python train.py --d_model=128 --balance_loss=0.000177 --balance_bias=true --qk_norm=false --attn_scale=0.125 --lr=0.00902 --z_loss=0.0001
Below are experts of layer 2 (counted from 0) of a mixture-of-experts language model. Rows are named router (the router's row for the expert), gate (a neuron's input weights, with its number), up (a neuron's input weights, with its number), down (a neuron's output weights, with its number) and show model dimensions 0-127. Each number is 200 + 40 x the weight over its row's rms, rounded and kept within 0 to 999.
Before each expert's rows: a language model's description of what the expert responds to; "mostly gets" lists some tokens that are sent to it at least half of the time. This comes from a sample of Wikipedia text that the model never trained on.

# expert 15
List joiners and separators. Ampersands between taxonomic authority names, slashes in pronunciation brackets, and pipes and commas separating names or items in lists and tables.
mostly gets: " &", "/", " Bl", "("
router,200,181,194,194,140,227,176,187,217,162,213,151,209,177,220,244,218,187,215,221,216,206,186,230,196,236,200,200,140,210,231,269,171,166,179,152,198,143,170,240,225,229,198,191,106,222,185,220,209,213,212,181,250,248,164,301,181,216,112,127,218,167,219,219,219,229,229,219,231,221,203,210,350,138,216,238,216,201,198,184,235,143,208,123,220,147,225,288,187,226,324,217,172,199,222,191,230,175,81,204,179,230,172,254,200,224,205,203,196,103,164,206,170,193,210,221,230,201,167,199,126,195,143,236,259,212,159,229
gate0,186,142,152,195,199,229,203,233,234,161,202,221,246,263,177,169,150,130,193,261,228,215,205,217,189,160,225,237,219,161,179,194,159,188,147,275,233,232,201,229,211,252,246,139,136,266,189,233,168,139,164,224,254,171,212,207,244,243,138,105,215,189,186,129,171,220,208,203,193,174,181,239,185,190,195,223,189,204,202,136,187,88,239,162,247,195,195,188,187,215,241,242,113,237,220,212,164,199,208,304,180,204,264,264,231,94,197,189,180,259,152,226,231,134,206,233,200,221,210,151,241,223,242,147,168,232,248,252
up0,145,144,127,164,275,199,196,195,265,229,188,208,205,213,198,128,151,210,183,313,273,159,241,206,217,167,107,242,246,139,242,212,169,213,174,284,198,168,221,204,176,217,230,130,212,296,249,193,157,222,149,204,232,251,247,221,221,219,215,125,180,176,206,162,173,140,217,208,234,212,224,229,183,161,220,131,171,221,167,186,183,198,169,195,244,169,204,183,275,176,218,243,172,253,275,240,206,298,184,186,274,235,268,245,204,143,178,188,193,143,205,192,197,220,210,210,195,182,240,227,234,235,200,178,191,213,174,268
down0,227,124,251,199,197,253,222,249,161,224,163,201,160,271,188,212,170,171,247,259,217,140,201,225,214,182,157,185,208,195,104,157,229,209,240,239,199,252,211,227,233,194,230,245,216,223,127,191,193,238,205,154,240,268,125,168,108,211,146,234,95,214,217,228,166,159,205,240,255,202,193,224,146,284,99,224,194,219,259,146,208,139,201,195,157,259,167,159,222,240,190,225,172,164,200,222,277,271,166,193,164,227,189,208,221,173,228,233,218,172,170,207,243,196,191,245,221,190,195,205,156,206,273,159,251,126,229,207

# expert 7
Name endings and and. Word-final pieces ending names or words, as in Boyce, Bruce, Quezon, Issue, plus the word and and table pipes in listings.
mostly gets: " &", " and", "ce", "ue"
router,197,239,228,174,210,189,172,223,236,203,176,103,211,206,220,205,251,180,309,230,202,231,176,207,211,227,167,221,162,180,206,204,166,176,125,161,216,111,188,213,260,199,188,194,188,218,195,235,167,273,222,187,248,276,125,273,163,187,140,127,194,144,231,200,199,192,290,307,243,239,179,212,204,180,213,228,192,157,143,164,195,197,229,182,231,262,222,217,183,198,231,191,198,201,233,236,297,186,172,255,184,233,186,162,261,228,224,254,155,125,153,234,212,212,242,194,230,214,188,277,189,206,95,197,236,226,144,206
gate0,215,185,235,171,159,203,205,237,218,186,225,158,220,182,218,221,256,180,294,262,220,278,182,264,193,248,204,197,241,154,243,172,159,223,155,231,197,111,231,190,177,253,227,221,199,233,237,152,278,178,195,192,165,271,154,226,255,201,225,153,163,252,168,252,186,138,214,263,192,215,84,183,173,245,259,239,218,188,249,136,192,174,218,237,153,244,241,222,196,252,275,221,208,207,197,188,216,259,201,209,205,190,119,190,228,205,215,240,128,200,205,242,222,192,253,179,292,157,187,158,292,191,187,199,213,227,133,171
up0,259,169,166,127,189,194,150,166,226,257,171,242,172,260,164,218,199,137,192,133,217,136,289,146,218,219,216,193,144,313,153,244,229,179,185,162,224,225,143,183,182,145,127,211,220,219,169,163,130,174,174,200,199,141,206,223,242,258,150,214,211,181,212,227,182,268,218,119,249,159,259,159,249,144,171,204,158,180,197,240,160,212,197,167,223,196,216,205,216,203,141,195,190,254,192,192,250,153,220,172,225,142,266,254,238,128,235,146,251,235,181,159,243,225,182,121,149,247,183,205,244,223,191,197,222,193,222,222
down0,212,225,100,151,154,146,199,165,170,198,234,197,156,235,219,249,191,221,171,218,169,148,168,204,213,176,236,140,185,291,178,175,172,231,216,95,231,263,250,192,188,220,189,203,143,110,196,260,125,235,236,146,239,220,150,178,234,245,148,164,216,277,180,275,153,187,213,129,220,167,176,184,197,114,166,182,218,197,183,182,223,209,228,116,212,193,204,173,174,159,208,176,141,211,231,264,173,193,213,203,227,127,225,186,198,197,218,252,194,263,182,154,193,209,197,255,182,269,206,184,186,228,160,126,234,143,262,234

# expert 18
Endings of proper names. Final pieces of place, organization and person names, such as States after United, Wales, Columbia, James, Classics, League.
mostly gets: " States", " Park", " School", "usic", " series", "eries"
router,232,226,225,188,243,217,187,202,245,173,149,151,201,195,234,185,214,155,260,203,205,210,205,181,165,246,146,270,178,202,167,218,161,205,173,135,208,159,146,224,229,225,204,185,189,223,187,186,230,229,249,187,293,211,220,238,150,192,202,155,318,192,205,267,263,232,233,279,213,301,176,267,202,132,234,207,265,158,167,155,250,204,250,197,232,237,276,266,162,177,200,257,132,162,242,198,230,177,139,184,210,205,130,205,232,220,242,241,134,172,163,215,120,253,223,177,196,201,166,200,179,230,184,239,242,199,164,282
gate7,255,208,168,111,179,232,234,217,228,202,162,231,181,174,225,168,223,179,245,214,225,180,261,170,147,210,200,179,239,202,247,138,155,263,144,158,256,156,149,147,255,200,219,184,166,182,168,113,171,174,143,126,215,193,211,172,185,207,254,206,190,193,266,188,146,204,227,206,295,221,253,188,143,123,131,172,178,152,226,141,180,190,228,189,235,177,250,213,173,201,248,172,217,168,209,190,157,124,192,182,235,173,174,246,240,228,113,211,144,265,204,212,222,290,177,148,221,166,148,223,207,225,187,258,227,122,150,224
up7,154,188,170,206,175,153,189,180,229,142,204,175,121,247,208,204,201,206,230,247,274,160,200,263,223,223,220,256,246,254,218,243,265,146,237,169,112,246,181,164,176,158,186,182,227,204,199,238,245,272,291,216,177,182,184,229,131,154,162,183,203,187,150,228,269,268,189,208,187,176,167,219,238,213,246,284,198,234,243,279,216,229,152,199,231,212,202,198,156,153,170,180,183,208,148,176,93,294,186,212,194,204,188,153,169,212,297,212,199,196,189,160,123,177,232,192,181,181,241,165,197,162,190,173,167,287,190,185
down7,137,191,212,241,225,172,232,158,140,111,175,222,294,163,225,122,198,267,133,144,234,170,215,227,250,221,189,191,214,232,153,164,202,188,264,232,204,221,188,223,234,255,123,178,189,205,182,223,209,195,163,170,210,227,239,249,106,253,246,222,204,208,169,171,146,201,314,209,150,113,188,253,268,199,184,233,202,211,146,159,163,158,181,185,168,216,260,187,226,231,218,211,220,254,184,234,220,223,174,189,216,247,180,315,246,188,137,165,215,215,179,182,203,246,250,142,192,267,214,182,186,165,188,228,175,252,211,223

# expert 58
Sibilant word endings. Word-final suffix pieces es, os, is, as, us on plurals, verbs and Latin taxon names, e.g. heroes, proves, Siluriformes, Discodoris.
mostly gets: "as", "es", "os", "us", "is", "ess"
router,163,221,214,159,179,210,167,188,233,135,193,182,201,158,186,173,227,196,252,259,229,187,173,234,177,216,164,338,180,182,173,223,188,158,177,144,205,226,211,221,256,193,191,190,176,270,126,195,211,218,241,175,240,235,210,276,145,238,117,213,250,138,247,238,278,195,233,207,211,239,143,234,230,90,249,219,238,184,188,161,263,188,312,169,206,255,248,229,191,154,186,173,135,181,215,221,210,152,135,190,179,180,112,223,216,211,227,205,190,161,184,181,99,215,229,162,196,225,144,211,194,196,193,230,240,199,187,189
gate7,159,199,215,146,172,159,186,236,219,167,192,172,246,184,192,169,203,168,265,236,162,193,216,199,175,151,165,246,193,185,170,226,248,235,229,147,175,209,187,236,245,179,220,224,199,231,133,175,252,262,322,144,230,216,237,193,141,221,164,244,261,135,260,220,243,225,194,186,241,215,144,270,188,148,241,245,237,225,175,156,211,224,249,195,182,171,264,234,190,120,219,176,130,191,257,215,197,161,202,219,241,237,161,205,223,176,182,227,171,174,204,181,126,131,189,152,151,172,112,253,145,145,173,307,202,193,215,265
up7,166,226,222,163,159,213,247,153,203,149,175,143,174,174,214,186,213,118,226,246,191,160,220,212,183,186,210,254,219,170,113,257,221,194,258,140,148,191,176,211,246,219,220,164,176,226,174,225,262,281,240,200,197,196,221,231,141,249,202,224,250,232,260,182,219,221,217,214,229,213,164,334,179,190,254,241,263,227,231,184,218,198,204,154,260,258,287,236,225,206,173,180,181,217,277,207,162,228,167,231,229,269,158,122,192,198,190,212,191,220,183,215,171,181,184,212,176,231,112,238,120,138,205,256,247,144,132,196
down7,231,202,239,173,184,217,191,190,275,178,212,225,220,152,235,134,227,214,198,221,245,259,284,175,215,187,166,288,215,220,122,200,228,201,260,207,180,206,259,207,277,218,226,146,190,279,173,175,264,211,234,137,178,216,256,233,126,234,170,249,238,132,239,227,243,150,213,183,184,217,156,217,238,129,226,277,255,248,178,157,203,299,288,187,224,234,201,178,246,188,221,174,179,172,246,166,134,188,212,207,131,178,190,215,268,136,121,226,166,173,248,213,184,213,185,207,169,198,181,216,196,191,228,159,242,196,212,142

# expert 55
Lowercase l onsets. Word-initial l or L pieces right after articles or prepositions, such as line, lawsuit, ligature, length, Lear, plus st and only.
mostly gets: " l", " L", " st", " g", " cl", " only"
router,171,202,125,171,149,99,153,169,238,119,182,162,199,135,248,279,223,171,247,281,250,182,164,192,134,259,216,296,165,157,221,194,151,199,196,173,227,206,127,218,221,187,110,168,173,182,197,250,201,246,245,172,220,227,188,253,194,203,152,181,247,149,258,245,230,268,247,199,227,224,182,231,288,155,249,225,190,189,189,204,239,151,238,167,204,189,220,218,196,212,221,199,171,153,257,189,235,134,200,183,258,211,176,190,217,209,196,220,200,159,202,243,154,187,224,259,243,262,172,183,189,177,145,233,238,273,179,237
gate0,190,171,147,212,265,129,209,244,230,180,253,236,195,230,229,181,210,134,156,163,208,160,197,165,214,284,215,180,198,256,201,195,166,101,209,157,177,214,299,202,208,226,197,231,194,204,198,196,115,220,276,193,189,233,178,203,184,172,149,229,239,187,179,236,223,256,202,185,183,248,176,178,236,146,189,160,195,201,169,156,201,113,148,213,248,170,250,154,278,215,186,162,222,178,230,101,234,280,228,193,175,180,226,290,178,255,130,147,184,219,182,247,146,212,169,150,167,217,278,250,176,189,235,206,254,253,171,225
up0,231,163,211,182,144,204,244,151,144,263,156,184,139,82,210,197,173,154,216,230,212,225,255,193,195,226,129,243,204,158,128,184,237,226,141,153,164,154,153,262,183,150,226,181,273,208,182,146,273,170,178,119,200,229,191,202,205,227,201,158,205,280,223,213,194,201,185,185,162,229,269,233,227,211,203,185,175,147,186,193,185,215,318,214,167,298,161,196,182,185,203,242,168,245,154,210,183,153,160,140,188,153,203,153,164,130,212,237,259,197,168,222,194,255,189,209,224,177,188,185,250,215,248,192,148,140,190,248
down0,185,272,178,223,138,219,238,194,128,236,200,211,258,220,205,251,162,151,235,201,150,241,236,305,143,143,229,199,208,203,186,165,158,192,174,161,169,169,108,310,199,252,267,147,187,303,188,227,188,267,182,197,189,239,203,239,232,190,147,239,200,180,240,253,193,244,209,211,187,162,229,238,162,190,187,219,219,206,204,253,209,240,269,197,241,257,269,230,201,147,244,222,172,194,173,198,241,195,165,208,187,174,109,107,229,195,121,223,185,251,148,193,157,218,176,194,177,195,151,191,258,210,191,184,227,190,159,237

# expert 44
Word-start s, st pieces. Lowercase first pieces of split words after the, a, to, mainly s, st, per, th, en, as in steel, street, performed.
mostly gets: " st", " s", " th", " t", " per", " k"
router,148,173,217,126,215,124,161,198,223,187,169,174,192,135,162,239,279,186,199,200,183,215,121,227,182,285,218,243,134,80,166,228,163,188,200,175,270,213,196,218,252,194,166,194,141,226,150,195,192,195,253,175,264,235,240,182,175,225,122,166,232,170,219,248,240,200,215,223,205,230,172,250,237,177,258,234,191,163,161,157,194,101,219,157,238,220,210,217,156,243,223,182,206,125,229,200,236,172,161,195,211,191,171,222,298,194,210,255,197,158,168,204,161,150,197,220,237,257,143,233,185,186,182,268,230,278,160,234
gate0,181,107,247,200,309,166,176,205,206,210,221,151,222,294,176,250,199,190,168,218,240,168,170,201,255,190,231,185,201,124,177,260,193,155,203,235,151,231,149,155,183,207,159,212,185,243,192,179,222,179,190,166,207,191,267,198,185,149,178,162,155,184,243,231,170,172,198,270,190,209,207,130,209,191,166,269,193,208,228,117,262,193,122,174,230,208,187,203,242,211,189,217,246,203,201,179,214,206,235,210,249,216,226,185,226,204,176,193,103,171,161,86,169,206,200,71,129,227,262,242,128,148,179,197,222,191,179,237
up0,192,104,271,205,284,145,183,236,203,220,236,154,217,280,184,238,183,212,156,209,204,199,211,196,256,179,197,184,162,122,142,239,161,142,237,209,158,193,153,216,190,208,183,286,192,224,200,150,203,220,194,175,227,240,248,157,207,170,212,167,207,181,252,253,160,189,189,241,213,195,215,137,206,221,191,239,189,202,256,71,202,205,167,180,174,152,227,191,232,198,210,230,264,171,216,188,221,239,237,206,226,200,237,201,206,163,196,207,83,132,172,122,215,210,202,112,125,235,251,241,120,184,193,201,232,236,201,289
down0,215,239,215,186,220,182,211,181,121,183,198,180,182,254,154,216,260,199,155,214,200,272,220,253,201,188,135,166,176,259,170,139,226,193,216,201,179,214,180,140,262,188,254,225,223,168,219,238,243,189,185,225,258,244,216,259,171,128,203,174,150,167,212,191,264,244,154,143,134,246,177,118,214,191,148,203,169,193,172,219,250,195,177,227,99,156,153,245,224,181,247,178,193,219,168,158,228,179,180,229,177,181,170,286,217,183,182,160,251,77,240,234,235,170,216,149,254,246,273,164,153,139,171,198,229,241,238,250